Experts of a small language model.
Size: 10 layers, 53.2M parameters.
Below are experts of layer 5 (counted from 0) of a mixture-of-experts language model. Rows are named router (the router's row for the expert), gate (a neuron's input weights, with its number), up (a neuron's input weights, with its number) and show model dimensions 0-255. Each number is 500 + 25 x the weight over its row's rms, rounded and kept within 0 to 999. Numbers have three digits each.
Before each expert's rows: a language model's description of what the expert responds to. This comes from a sample of Wikipedia text that the model never trained on.

# expert 63
Description: Past-tense verb endings
router:531561497523512490468539503510477488484504475534495495493503540511503523492459518512549480531507545488499512498507543526487495511530478489487555499471477504482529482568495536530471468535515481529527482459521514478472534523463500498483486461487496496475494506532468520564522502498477521506455518492501482454535505488492510528488474525499495459500494515492510494503471535491482536487509539462538515512489461493507521503495513495506494516459468527519493493482527490486519523467499495525474512556484494526444503500492472467494542467516464480484531492513459507488544479511527479534486516476475513462538514531517517522497521485477462482533485499524476486495518494522518479504567471521501508545499511540502480487511517425500482478486524476530452546544458527488518461510504522
gate0:504502497478453494526512540482522498504516500492488494441480507495537485545516480513497515492467536512485475539493498458527499501487509465451493507504528521513479471526518513520522534499472524485513565559461480487474494434499495434558501513497538478492512525516560486434492505477504497472450509476533503439489488533494493506478466492504476527507519508485505492496522490495507478492503479476478486473541509478531513482493479512487515511501495507503524495472482495512533517501494528504511463452466493542455487519515480527509485475521487519484495530525515470510452513487523505493453507542456499499488546516518509503559466472485490504482503508486501549473512509501531484514518512572464518528504541468465552485505492534522465541519503517521515492501514480516524548475487485
up0:497485497466541473494500501496541496450490500532484448437510568483552467516545492510519547517509494484451464514506535487447518526492515472454501504533522509454486526535504526533423504490492497459507540479493519510523490492515516498472524492458522498528485490527485508492522552518482500515503503531541517481504502494497459497578480510483468533462517523479506518539528512480492521509546508475481501503482508494501485445504469487484519482475486484499477536511526500538504514536523489504487509439476505512462476502470518530526473466490520479472508497499523510529529504476549512524500522489501524507510508513505496444506463464505484493533490510496502496479485516502498531514496492487510480493512494508513487507524521526488472500515460539511482464445518471499573526474518532
gate1:520493507509514497484524495493475518508494475544477499487484475540479518552537517473463508502484527501559549504483491439496525523498464491536506508505534521478529501521525508475520479454515490479508492502529529475518491471501544499497464494528525495483488499491518483516502501534510486495504481498537498510513507438526513468457491471506487501525427529509482522467519499516498483543502491535573489487513474531455517476511498531518503503492496485489499505547517453490466498519465523525467527497495509521479436472499496503548481556495476531542512499533501497480523469486504532498466478525482514552498494518478499500495478478494464510462512567497491547519510504472538507487545480467511474526515533460480478507513469492504499474473510504490506521547479568505452480491505462
up1:517485440484482517527464493530503536483452504461513526489507531508485531501499464511516485553551504504492490507517491491541505516489483522506454560457460509498492502487504471475506520545502491481492533499466461487512482510489489485514521489465442518474497485485468500528480476479470524445503484544501481488497533496503466468515481456460522497477488501559469519492447505492512488512471513532533501517510505541506498526486471485479532495517505497529487459469506487527463503507515449533497513484471546450509504503465516498483553503501484482500502462498481472480471532511480531465513486450460481539451508519508529479481511483524483517482535477526509492486499460533519537518523508486513459461483516457505507498450499474512505477497515484513530506535455532517534524487530545
gate2:480500500548545464516526480485509535477504508515455472494509535539505478492503531474545519504520481435509495497501494466522525533469497490491541534519515524519515482456510536496478501475527478471515525483514518497562519505557502497503486501486522503532467523471463497492504493504496490538500501511512508514491478463513481566516524455444487477538504490479514507484514479519499547480506480472487525511504481461491483501512539512461521492510506520470524502538534506509476512491500461491499549534572536505478509491570506503502472519477549516449486510484526501502503544512468501508497473503483502457539489479511509503511487461492486483492493443477544503470489522497460431552534490514534516515504466514532483494514493518482496514508473495482504511461529491496500466549538489
up2:505546513485502507541487500483522468502500527507467535510523527515525503541507495558522485508481528483480492526490524498482500529507489503511498525514504473486525493532488494476503476466488491490488503451507534509498482494479494538520517453518529465499460505534460492524521490500542471519487491472457494532470474482451480527509528513516500524488518514460512460544535534493478489489477465563498474499488509498473483499451519496507514505471478529512489474513535522504461454496480482500435529465533482475525488525453466485504527479530494474505517492497462510542490521484483527445477438511518459500535554541537506505522524506541456470519506526486497499529490519518525481541500519503495480483505488522436482523535479478464476500509487524463510527532460479459491544496522477
gate3:530471543496471501470524505501448536479509532549458488462499525509484530508559511479526479524507488478514470507475557494510448485533478502532506479504502512458500489504514486509504488456470484506474511488494500487465508515487555506522475481465502519457481498517490492497530503578527463500500493523518543486528486532516530498544473521539467523478500515507491482462503504495525505503449518484505482507478495476457504477463481485515494499499530524472491519481508516464509543481459513480505490488517519554494511459496534476541482524464490505511470467491522509493489511440456478440521487491460515515526471515471456471474509481524485525452486482517511540473496481489547496484476506480479442513486463445510451495503552481490544513511524503513510500489489492513518492499485498
up3:557465513518525521521493507475514481483514474483509465511498499507534487488490466483479489495533540519474544469518499548516505523488500528487518481517494469466507473506514522463473514528473475502479502488525483529527494465501501512512518514492528482527524515482462531477514503594480446540508552526456491505477486502481490497477503504480470504529534512512466500477569509500513473525492479474502541506522472505487497507450520550493534513464481517499515472528447498542503482469495512490482489497476497532504462510493478470499519492487524463489511561496505513479472524500515507516460533496487491460506463526506481468498522504439500485524524459526506477490512534475485455531480457522440509499456500505495521536505500472482462493545461500537462462478492484509521466528522476
gate4:475479496553522492515441494509456493462513512460463460507471518503486529498502540491498483495550468467500497495520497555511526480475540454502512551531524471498505511474501494497485529514498507466462540496510449513501506481556479464476514507512519453532521490470511494480538528507499516478509509492516527486514482539447544478473518476523533482469560482472523511567480518487485461497486501503476488482545534514476491489421504515480491495515508459516495520497496483495515527536530507505475485526516499534491499458517484519518496505459503511506488466499499493495489485490515498473509499481491535506521477506445495491497485478534532482504556497492489480457512499492474534532481523485470456480464504467458520519485493509506486490516506541505568497458512466495553484481514505
up4:544502505496527481534509483508511498495473510516534539481492516493462469470474503530470483507527517462489477509483487513488499479495539477507532511507507516457471493529532527508520528493469504506503549504505438494509591469546507486527554496494452479493519514497514533507523487467492477488440485499523510476500483522468512454459507514523496496494506497450520541499491536493473499479504540482516469453517500505472502516450529526490490464492437467513554527481491494517506500483507516509470514473514464510532490547523494499551433532563512499489490521522517515532510517514486471531520512466500561483516510513524504472508509486506487457499473480477523540504524483473515513500491498509507506462513506525470478537485540491523476488473499478486495498478473465522504488528562481
gate5:506499481524514516554526508473524525548460460493483481489555534486517523511498497461470510502471499482522493512517495549519550511499467521513540495507486497447499502460496562477504484509460537500515503515519471472536460492476532478450455502583501515512511492478483508516549465510498552489528490513509515462497472512509513504536481504502499521523475510469483519505493477465508537488481515518492546510497512492505475499520502526512513501540483514480507513489513521488505489464507495479560465494496492551499528499544457487483503461477444494507515476520518518487539525514503522488477461517498493471528505496506504509472519539483501483496518502488451498557475516510504488520533484477476489544439468535502516545476506510448507524488472487487531530480545494526486494514450468
up5:541558489514512542509505547517486485502516481513490498469516510477501483547493468535497508548571512564461514537498503484430469486518517548506533498545528507508482499482459509510510476495466483511499472472491546468496510486516483488535492508534554496508504499513543522516487491488500498513507474536521485470490450490496455463478494541533480532498502446469487501534498506495473467536456492558499457491484485524496512491512495504541502473529512504514477487518479494482485519508504517493483473546490524479501519480534463538509510492531494500547538483512533533549515517469526523463483470520511503488509487507482488493512478475562466464507507508494470491496481503515517483480537492489468527497486462460552502520507511513479516476495432534464509491495505521482523526507501512
gate6:495530490517465451513439500469507481504516460493464527548481510512522550506478501473511530523495491481509489507506488501510444468513496518477516515504547540534514496461468489490475466493528496478494461507512457508457489491475474513496480466488499518512539468535491511529500526452518567500517510492460494508527497471491499507523506491510494462510495503502506523522439482520457475517475522538542527504499489500536525518517476497474501482482470479547469479473515471496513471484561509541499548514478446485474433466477481495523553493465481495470489503501493506496492530518518480554470491504466491519529466501517457505517515537474500509530492508464543470505454488479489489526454494475508495498521549482493494514524472480541540507520511505525539504506481523479502510461513516
up6:516497509496489467531504494475506460519495521465454530496496485516531516483513481497483525472558474505514474514449514528544492508478464501508513495509504491476460455466453478529487491500489488484518508494474493513483475450534485487494472489504485516504525537490488504511484506474469516488548517503463487565457532504493508502466482494477510519517504502482522476476535509522480486497455468476516513510540503478487492475494451536540560496473503489545516512492522483487489467486467500522445491470501500508579471545484478519547524527507451503506491523507481507495459469480500463475482449530527501535487483499526498468537539503469490469482480504463483519529490513446490478524438525485486502506522466501467498519475507488474451487561502484498498475527546502505519531495475507
gate7:472505484527486503444448484464529529500498549486505481507463501522522536509523508520492505492491511529495482524521527523496479513511508488479510546531473504440508469515504489566499488476521465505535512468497518501476451541479505485467487481453501446481541486486495497535526469519547490466526484480534476469465475485487504472507530571512508524482463493483450469512494500501449485483488474490531494468467470450514478480486486526473474478504467510505475517515539507485495521523480508483502521488475533500509509498523486501482474476499504518538464465519489504552427484490462495465509508521493502509523461494511480494512520481497510492500509473518530525480506544521484507467483511468463464481528486458547549505496466509525481493471500512493547488498475469510477472444488514
up7:481503533536527555532463508537546511511500513482454503507504534490515559528515506499465578505525443497532517500473534474450509498517522499481495516505516495512474476451495481490463498526483520500499536484491503478456527475494535480497478536517540543506493437483489532472484501503486530502489535513516467483526533535516473534488499457519505494520509499543472505520510511501444509451515491512471535493446536510525489507480515508505508546495534466539508487510521489452512517479486503523470512478505495507494502482526513530484499527504484506530508469499503518504517513529531478510487490474463464525466491483487476519486470512474510453539506523512468483526545445561499523525512505537513499519541485474503513491452537508517487507491495539474487515465492488523460509489498461
gate8:483469541509486529499487504509509475472500526494478548552477465501537497498491521521506527497511482492459475471566504473542496455501494511486515528532472490498489493532508477517467517482505517472533467479516506442559511515560450497490460488454496493551488504489479485512513534500525499476522555489544454502475513502550508523471500506504506529465487444500538499497540495503500460521504516526504463495504516548529484504503510490515543518476493467510533505469520516517485522548466483500548505514495475519478516482450524479496503527496497515482519510524517446523487453493517520499526483484499519471483510512502527509480459513503494489506492499495477455538513515455481523503442512487515509501497506461509459442488535450470507486535540511495531497492524483484462540490520497
up8:464481467534469511472511499502501498523477518518486529522476463510510476512449462463494474495470496442526480512486516501479495489518526513517489502488489493417516485505530483484529443517517512477489515498493469517531468525493497561489505522518508538496470509456507489495465508468479523474488473460516481503497512496547525533503513479469498527486506556517515495474509462529545516486483539524479486472491500542514517488508502561519470519536488478468484519534499496512515543520482457474479473486510492497533500480560494508508530514496499468508514534477476507448487496464530545531494533471535522475472457497474502522522515549509505517511442497518536525486515475513487454555497556503524528501496476499501533512542520527465487510544495498493524509509528518463491517468509507
gate9:482484510553511487474477468530503499503480499542480524497480519517470501510493430472482521545500455516492493460471449521537534521524448489472531522574527457517459507473493505486495517495480503487443506474542535495503508501503539460500511497460500503535487506513474463550528532497489484491485469529498493509443476504521483464535540518516538547469501500464542529494515513505484483482496484475511503484513512496457533493485494500458535537470480504504513505533459492444456518506523510502493479478507495508479504505472489479502517521505489535466508513543502482489478495532470481498505485510520527528507470519491502510503493483491498490508465493484502498522499532499511474485540527524523527498501467524427453528499505504534528510469462494450515511452537460528523500469519514
up9:500491505492523477503537514476484491524515539497500487516537466464514533491459476477488514543459507495478489468509497535486495522480549556504479482490501505444504529559513505471513513502465473529464520483525494507508470534528463521499492480508499522438528531473477525539474503522494498519478515488500511485524498465510525518510530499505472521517495477544476497503477512504511487528553513501532499515527523477468513482514488504566490501435448521490522489504515492512524511469517553516532479534501498497514525533522503543476475550477490475508501476490497517479507493493491491479457524532476492517516461431502505514520480523490463483476485492489534496510482529518467490529445472488516533526498484529527500499493454470524533486512538538578530481531467523508520503465500455
gate10:527482534499537487490484468544501501487516543511465482470516477516491518521503503489458503485453502512479511483535515463517520460506488470527526505513480496513499513448526517467472476477483506482501455481515513521515479507497472512502482471513495493537461490505455513492468487503519465539450551513492526500523478491522510488503521529507505502492492576500533491511522467574481492473473505507484503478472487485471500496459553517516546495486522522533443435486510524486515473520540539517496506476486499507520536511450494514508505497469443498500478519513463491503482535460463488489475461506513470490503467493476479492469506538461474506528466461484504498481477506482480494513503529490517488466511494434485517459532488465478543521512527516517509515504469515543476493548530548
up10:500487518497498468466529498472496492467513441513504508495529470519491467488468548533534482451499496553494510524540497529520479502507489474503525502490522530483481503545480516513542507495496495500490539511492492499465497501513467504431496493486504514500533495518491440473506513504492541535503484465484508449471519489490503500513504504527466492491522523485496521477517463479531472491511478450504518468516513514527518526497495508501452471512506496511531493532521504509496496475503553480515516529510480523531484517487499519520527520473506467487464459491510531486444480492491521541474499492480522536528466537499497469458476544535512443540446513499518460454507494475492528499524483440496528522431526502540444506511497509482516495485462505500523558477515477505499487469487431
gate11:538483464491495515497482536527472485503520501497506570530470486489507520501506509523521505509467497466500511476498507527494533498472512528509515496526514499487500536510490549496489537487512518511494498513501501495517481506505498493501472521514506517509437521476480508489465490535525519506539545498507502493479502506494481525508588462484490502485507467549537471503519504458495475511485463491441447474505503481550531503463514499475509509508507494451476541550516508467507513528512511500531488530503500487509554531520522520511479499473521504504506548538468517520522508524516473523508525474489517503533485530505523509531481501522452473510548493516475495507505480538473473432480465488478505506479486469450487514448564503459542468532497536519532523442480533538458502505472504
up11:528459477510477508490497489504502475511546533522537518503500550484517506498493506494511454493516533495495466492482502524479531525452479529453485478501451482463494452501517496528460492508481500535504495531516472472452537450504539486469509500507491494452527517473489426511550464531502498526481497468514495532516453546496474532506480470497550486440446481519506517488445496513497436509492488538534471480513489522500507457470514478494499508509516454466525482500444477492477516504464497467456499503493527508520520471515540464486472473509548483493456528498502520534497496490503481526502475465482493517487496499504483521473519491506460546473494513485499509533502520508461489510506524511501508485483496499524509514479516490519487499468522527491492499476536458504490503516563453
gate12:502502469517449530524515502524483444456488548527509502488520498508492506507498514493483477485501452399544473462546474535507487505466481499450489516507513471480493501542464554497504499527451513508460475512482465512514496527453498516460474489511506454501516490458508516495507520530468492512516549475514471498482468527499514512496507528538511479481500502481518493547480478522489481507472485508513496513508516545497538517495531526502503476504492447515550543530468531517435518534488513467525505478481506531497544494483501505507515483529505493525463521497526490554510491518501511515531469485521506473478472511520522509506478512538483503458472478520506491478542521534479461506506513476447482501520506545501519530454485510496502464450479526510495494527525472521485509485486482
up12:534517510441495475538508500491506512454530494493467544510525519519477483515510483513520476496513484518460437470546515529501518480489472493482513468471488470515475507488501509485550527432513478490460503545491515495480496468501485491462529528530474505500517496477487501477510501528502503523537491541513523536486483548534522490486490561505523505516518497496535527498488534517521522507517522475491464538510488491481470489499508483487514569455503533520506494533523525500512519411497511489510517507499512512484511464481471543488514506511489484467510491525502545529516487491511491475508519496492463538522505521454472523483463456517499483511463489536560523499491479524476459497486464493496506523463497459522493518505530490555486498531455527470498530456516527457538488462521496
gate13:481474486549533496484513495512495516504491504532504527484501500501490498437496492440499539513545491478495488464545487537481505545535528479469512470499541485514473523515436515487524541521521484467502492519499553522470470504531474512491447491494539486486475514464497473527528519524454534497485482508479489496493489496550474521499495512476445465483505469496516523495510419521480496517516502463467555463468474477518478512488495501509550516459482534499481516527458467490493518463519497491525521495538526485527482495549478527530506494511505494491482521490530480499529546498521460511487520490480508512521496493537515499532490490489492460517486498509501515506516488493464455559503515481534445562496498525492474469537508484486497482474466515493535486480472488488502458516522515
up13:486498538521455494488493486505489510491483515458510532478481516450518473511495482487476502541509478474480518502535503465519466491496515529459508517474486500494521537507513463550475534505493528461497534448470465454499507488507499486524487493478497546524495477519477489497523476474496492498508514523483523527503516445524514499510513460480467473540509512511549519524513558515535496483481575529537462525544480536500501499524486500513483495447507477470484505546486547448543496562500496469496510507510491528529467495475516444449509547476492538530502471516540507480493538470483492550524489482518491538531510471497502520505499487467460482509491504516516482464502483536519482477496518491510562466471504504519493526546470483483505470505541526497488501501487481487503513500513476
gate14:504515544444515499473505490479509467489513494496509523501506490521514510506485468530477481540523514535476488474494473490529491479545480491485534516488453532517472505529499486533483518492521520533509486516493542511479471495496514468505513545470515473468497470499464492510499448501511489499488486532508495530535522498472537482520473501457572528485492487469527479501508512521470507491504483510476544477466492494473527490546506495497509436503531471458463552502530549484486475469503485538532502536509492439490488451538489457478502526447483477503550503480476472483484466512473538507495472515498529534508518509515493485531487476489502516512481513487486509484512489481528492492462485454490424542552536459515536493471471521503538536495519477499490488465522500532497512487471532
up14:471500521495467518446527491481517529510494497521499520490457499504504507541491482521496513505496509496457524472475477464545469472479483480495514489527488447523460530497470500526487478495552492516496498529507484510502492517503488457539517529517474479468543481501541506496457553504520502502507486470506505463518510516477506477498528505509496466495510464488535487502486462522482538447469472527473471448485472494503486464499481474440486531454487470504518518496468477507532478499484497463512506517521510517519519565538475469530472458468523494455478501493522489491513487497548499483480495495446501457461470567462500512511517508509489529519477528529543482474515454493501496509511508452484554516504516497495467481493477513510489537493491545477478474467526517501477458501487560
gate15:526498472507475489495520453545486516508469515495528528528468478479516503444483488490488477498476518500544502457465494501461476509505540530497492497472502504505501536507477493533516490533497499466507526479512510515479535523507482499512476480483457516483485513521506523524508503499512477471504486479499528529525500480498489524518550494479510524497439472456503502523493532457508547501524518495544500518470465500548483510511472514505496434468477518489508516492478486548554483520472541584536501504532518527499443504500521459488557506497508518529492486493490493481528498500496540517500492518467516495465523528539517497532493499469477478488578504550484491528478508532537512449521507538477547511491523491519528514516493483540500538554476457512518516508505485474511505541521480
up15:487521443502521494460547469496499492484498566502524503530482529494496496524522491499433488503507505561497481526531500529487497499481499469486523522467477471489482485502495526544510516500511476491525466465457544520522486562491515476473481489484517511513514457456565502551479539554482479446494503532496465529491492543488539486485476473519530514478541525515475500499512510482511496484514473508497524528494503498472510514540517482535501534455499483464524539480473491468489492469537499483495506485524511515510479534569497501486499518498540519503486496441502469460481522513517503546510506502520507512537506528513469467507484513504518525484520458502440513507483508511513472469509510486522498510510465516501512502444507502494518531469472477478432471513502524498495535510505528
gate16:511485499488488465506477480433524504485536510539509507550564451498507522519465505497479499539514502532502452472447482477516498508494500484477455462506546495543496462441504525514515509493554520493493526556503481534493462540531475480487494466486520496527533474470448463483490486490477516473526508524493521455476502523467498498514489480506557494477536525494478521521508524479511503540472515499480486502545523490556493487473507488521533507500519476525525470463470523523517498490534504506483477475496483475517541511501476513506460501480524494490519484549530507501475498559519515481482500491457502525500493438470489505491510484461497530537507494506501493490520498521504506564487484509493456491508501512441526454507506490519491521494512503488512466507510466521490521498551541
up16:479477479518479538550511460514518459480472526493495502553539474516486535484493477507518492544501525480550476455438507475487486548482495499520509494479487504526498511482534520487532508504480525466514495509510515464550408524475517522508507522488501489502466478538448480503474490543513494523489464525487499554525467504560501504524510488525504507512507500469499490525500474479507441501473500475502505508434486492498522515499474494535561504532486483492489524470519511478513495490482517482488506519529539487514504456504527523492541493503513458478480553489490469496514479529500505493519518476480493473499465498486510465494512534514494461540554480546467490504515494472471490506480500502475469522510542535495482501512520474477499474566552467499518477467475510470482506510495490
gate17:549542464495491466543478500503506514517513486506507495478550489527513459525482509468503497461540462503494517566506526526506492492483500501528461497508531443508556532540527460508506511503478490458431515483472513503542518479557469485469467532543502518475517479520523489497521497510518516493478497463522524470478471499449480469495489501499500514526517488422511480511514508514558461471490485511534512508506499527512492500495513541528523499493483455547537541486476483512526525493480521503505519443508486532511552505570468468506462496527516526526490489520518522507460524513491473488500478488524451500495512487509490494524520504510489462456492474501510482515480522535498494485509514491492497480459535513509502496504537496501487502526476510496477482503497461448539535520504504
up17:474493485458513537467486533518493510498461508486488470512479501529507480485482490491499491533529518509534465483475499484498483478480538465515500487513499525477479541501550482455531462518531475492434466448488489484531518481528504535528507486509493494509506506435529480502537527546511483444543547485488488511487456430507533495535496528505477488493475525520536482530509465492460502506512502444492454484468442479502470519536462488521491505455518524526460489521503521478487488511538523507516526488461509479521466495546451469458500487525492489504453499508528527538510533553517492539528486498489456505529524504494501446466491528458491492486500483536516496510535480511527500518509491496498526480504474509507518502508495518516481519504533492498481494480511498521445503509499474
gate18:520559475507459467529502508498499494504457483501504522509490516525510456526529496467498515491462514521476479485530531497505471475521504470483508496513493526568529497471495483473510502478491505526476481479527524476545489492537488511459477498491539517537515505524508500519481524477504459503490501424481489497484517519455560490517535465470553476498468472510460512517556481474525516513525518515494490519528532453521485529528494504501461547485537511474490485447510512492484491483445496524509486493517503523519526484451509506499478506550487495504501507472476507522466501494502498521481531468500506507521500530504497509517559470518492490459501485460525512482488472531545504537514488561534534458511475542489491532491467510498486522509538523485532505485458489556537477479543500
up18:476520496489523460560468514523514535531515506498496506497494509479558516518546500523545560532495501534474502503534488513486503506516529512525451491516527486540475509459537473503487536494530489494509492529492493501514497520576498473515554518520534493475503505472500491452484544512481482496539534568494522515495500500457473506515510511474515482494517505520527531529558495482414454456510478499500514537532510504514488464504500517463465527507518526511484497484490488504506492470501491506484497498492525514478494527450530504524466496475473507486488486507510459486508500466498518485499490473489497503519514505505485496456494532570525471503484477505494495503505521490520459485514514452532537501480501483487509506464499479509555496516474479520440481451510454488542502457464514
gate19:469517467492490451507523512523518476463483501474520525537530562538503482470545493506494516479485489481486500489516469432507494475495495474477474541524509493499477489468448513493494497480483530520514479474570467519521513530520487535476512498531502568511525521493529455491467515555435486488491524487499495520520488494490531496491467464473567523513483501523492538516539522441499488466498481483466480447523504486492503468558503454486507517511519470501457510493493494489491505523480493508548481438501493497459509496530489524494503498490525513463498516462499562529427511503504503491532497507487504495483513505479476489525480512505509526500498474485527504468490479503504500491510521559455511482514532527518511499506481543506474479525519501498515520517490487465511496481456517
up19:491477488447497522458519500489521468493519484483435511483454545493481550531501525484510524523509481531509509506497472504477541495487485522489526506513496499501519489491497485569509491462472472548481510529494478509524481529465536487440491507507472484526530484500480490513493461493514500508518472517523442543453488508506502497492524458504503470518518530494519529467492537472527470518531486495509515478467517505541512516483505465533479494538470592491491492456491528471507520486482502483507518466471521489472467531515483513471502537508494490492516498523506516493468471549514521507499514538477509485517459503499493547487497526462483491478523511502520550480505532540526498459535474519511438505501501521480521464548501469452511505457485489499535515518455475506534474491527506
gate20:467499480553508546494512443545485515545506538468477493534498482493456484514476497508505489517520543511472481473495502456536543538494484509442487528491530532486509509498491489470496490498510528491472484501454531463531528509505497557481460509480524490534546503476460471478512477511540494450545506513515483508498498478539527443506496481493463508499530495572496467469505515512536502496473480529487509498483491455494523502500504491492498556514493496473498501489464501493509478488461428516480510482470468531489508503501494528520513537480537493526455519501567508552497508513490494533514534507471486480497539535517527485497491511485463498460479495500504535516486501490539462468484521482519520526482505515497465529474451519488504499470461478490508479540518506510492525495524498
up20:516489496479502536483458505544527511521476488431560502496468496541458482518495509507548501483533493496472465519498518481512496506506523514459462510515487475527507526514480512512491512486463525556471503528520491533451464524468489496481508498496493416489495515494475475476512500489502520512521476539504534488507488470488491514471465468516477451438512473513522504529519452499518522549479451529476517472506493511543504512499483512496525549529505536523525446500497482541509507503517492508509529499488494523468489511538512503498517453495507483417529515488524534494508485479537510464473495507477513502508512493500532507481499452456515521483540491472507471490465505495484535492462466505493471540467499473507526516525514518507535518505502501512488489434501493453456482506489502
gate21:549463470509538507533481495491518500490483495490513482502466516447499460507507510504481522501467508541505517524479516500522490475481498487452475500485504532484472476464470511534499500494516523480504500489493520555507502490452483507504534490505521459501506479496541484483521485482460550510474483512513494508468476469475490476514538498537510462448507525487489487508500464503538527504488475529486486477501472510489486469515536523504494550500552501524533536538451502494539547502516500469492530458509472526500460496463526497523479517503528504491423501567534489507516514465522473526541476459523520506459478469483467484496490534486480508518529485484509524454501520499471475544461502485512497448510489465495497471488482462534499503513485534522513488466554446510474514509554514
up21:513494528512495513496511479476544537496512463529487527482520490489487503497479515444527506521484508490470502474523542513483534485502457534458483538507510458509499450539503509523493484503498519493516474500523516490529475514494503437496475524516481510491506512523475473471499561501537511514502491516495522515480499449494469498540508479496481440523531496515490459501491510535469485553464531503497544519478460521522532537541507521570483490522496520472504507519433524483507523499523455451464462484484514565499520487525544472529500534487527469530494488495480493514508503498522545533518510469499502517512514479513495528511545566486499470484486511527470495491489528523530540496440498508517524506497493511504529490524494532486481504512517527483568530505521498493500483497451510
gate22:494478532546519523500481478475530543501444478462479493503504508498512495517521477504521528515494475533501496483501538515486515473479533512492496503499524547578520479491491492517506538489488501442530460498485471508520540510528514504499541507504499511466471517495540511483502499493525508487500478523530503467485515516507463454548504457541467528529476516500463514534524540477526518484471521469486518496488505519491523476498502475524465497500559514539529506526450530489510519488493519509498505499445453521483481510498456463497461473477504505478466471516512467471496507492503492504474454490497516509489492443451453453546478509500497483487454466514517526501523514480481462537452505503540497515488484521480488472512439459538468492515495501514465489506480456480528468474482508
up22:516488475466510480509523501472515513470521489481500450501519516499530484513491521543500519524498504477465521529535542487462523493517541486503544469517494496480477471496516478542445513524515489527501491490431490521522585519514525488525518531485534482511494515524500515538485529519466518513488431515529509461432452519462486527537492549512530519493510475479488448534510500502500519488476497470517521450530511485517531487533485515503538507486491522504514505481461474513511478521536497531502477450481483530475502513496467515513509477530518456465498530562516520524511511523533482505499514495505512481486520497495498492515516480512454490497482465462521496530490498482497489485501505514508552556494508480522511441492492492548519453537502526540465468492528480511500508494482490
gate23:479551492532544486498504491523500459499478542521479500483499492506488465516469478501521502575513559510500488495533459487498520478513488503501500522473462534526494482496480487493510488516501475510514505568485487490495533542561507487488490546513467471501559464507461446466558455528482496451476492476469482487521527509453494454524499520536535486513488506482508483525473463474483502497464480518491447477493520525519533465500499535496513499488529469499468458486488514464448518555512513505487502492498491468484478555517501528543451484496516512489506485514498493519530502536501535531497491496514509505516476493466482513499435493509534509509499494476491488499519486495501513510503527511507535511529509506468516474494464509528499520512510477493476507456430488469482479458478521
up23:458494517496463499498533492504484471499478445490515534514527538495516463532537510518545519529509533518492539506519511525522467480492445482537514480557475494503490509465516473515502484511508517511543514475511494499465481482533492460539469514474511443445557492499497501556536496508491522501491478498503461492492534477457492505543472510459494551489453501485505534502512500498484507515483488507494505480523504499478507458512498573513455501511507483537520517490484471511468531458472483516502517497486493447512487505520488500473534510464528475497541498477496460462532532513569535499488474505497505528504491507516545479520510482527534500461488523502480510482499517475457452461540501495514530506488499434522475479486487513519503513500555520489478519494491461496493482466492514
gate24:528521503486507485495496501476492488480498476486501513525499547490490490487509502475536529482467557557485529496497507504475483527531465520506496490479512508519519525487490525518496450506470511492515450511470525509460495487495504469510530485515484510504525473533507504499544527504484491518499500557511523454436487500472473517478515492510525535542489470495483460547511488479455505539490474491509482529500513529499503511535476520452477498520482533536534504467485490517476499482429486481481555509484509501548488535500521435483502492472529469486472505478496486510451540508504484509498526484480456476534526507507499486483496484450494481489473512513541471503505484489526494533506488500510554524499465483508562471526487533482539515485520541516533508518433525470518497515556559
up24:534535512482518493535516535510468504429447488505521475464527502512523470494508514476498516531447486498481486505529516487475510518483482467508508476466515502520530502475521498512531469526489448513505526474509561533510476495532516497545501476471464531514485470513537475465494541533466448477483494493499508559449479505534477483507477512448496493489488504498482537523543499529476492500482540491518471510488518528470473493511500473441503501493471479505498499498517530512509484504479497468517530492513505523541507482494507531491489524444536524523531525509475484511532533512505502528496489484466518480491476498504427519470516488491501524532492447460541520494522493504518511517507547538531528518509493536519447467495550509504509527487490483515480487497478541472498530466528449
gate25:486460528467490545472491516496484518510463458506479492520540544504529527463489527520522510507480522492488488486522486529488512540528464525505492502515503533499496487479510503490497456512533510530478457478485522461523486455523507487534492515466504543474464473475460506491520512529492482552509510506514526501521497516547547511537491482464505519520558508486469520466511540479467472466533508547487503479508482514486522472532533494488503535529459453454496466508496512468507531518474503445539466531495502440464510475525518474504510481487500531539520497521536506514523479525527477491494508500499548464493453506476479474525463504504481551499512489499519455488499484480522488465488482438490502495480451464522472461505459496490497484446481494514483504495508505486537458505494508
up25:497474479554499513510457477437491508464502469491487483548515510502496530523521473511507526498476447498528450467474517490518507474509526486527477513504476496488485493482500449473528518514466510509505520539509530491520528475490529497498513565477510499456471502528504489522443487489463481500503474515457515488550495486486503486517493539506474483508518495525487549502485451455524520496529505492499490449547534491481527470488466512517475446503487475494508542508510507484538459482525499471504542498490501496501511488484523477497477494525469516523470523513497515492456517432478522470486480529466526497505434474460533486523517503523517478510504492451481522524505504529521502500444500503489500503503484477443476494500524539505524545503539480544531529497488480524510518503435510
gate26:491498513477457492522528456538535484486474490506494512483508488479529482498483484459530531524458550558491501485476516532504523496534491468518506529496520539454523543483502484534509495478484488521494518502523506457511514526482530537507518485507494532480507512493532494484490511509540473512460502542516491468506536490488519441512507485491531520511528526454513510487493540496526483466481488547497489562488517497430493529480557540506520485495510453536468502475490489521511540520533491479479512522536445511496476497482509491515447515553521571532488502513497486556513469504462467500510476475480527483517497479491466486462502489480482533512505499484504462504505510458465478484538497465489464498462477484489494493483498487501510524466545503526479498499489518535461508524453502
up26:520462511456557503501524489467489473500487473522506451440492521495498498495475551471506493482540537513492517513494491488509490526509462473492486460519500500545519514493481469509448510501513486515506513489484452493467517488536468470505499508488518553537493494518521510551477501534484514475481477507492492492518531499512484502489536484523493504488513483495482484457487490512531481490472547470507461484452563519520537499510501490517488466511496517527537560520504491493471518480462505517514481503468483446503478495497478424517530483475471474519501485490514474478492508497462492504534509485488466514463505502453530531510474498509457505481491505517490531509549498486516496547525534489418504549504518467483484526514523488490519523489559515504523532473540513523460490556470490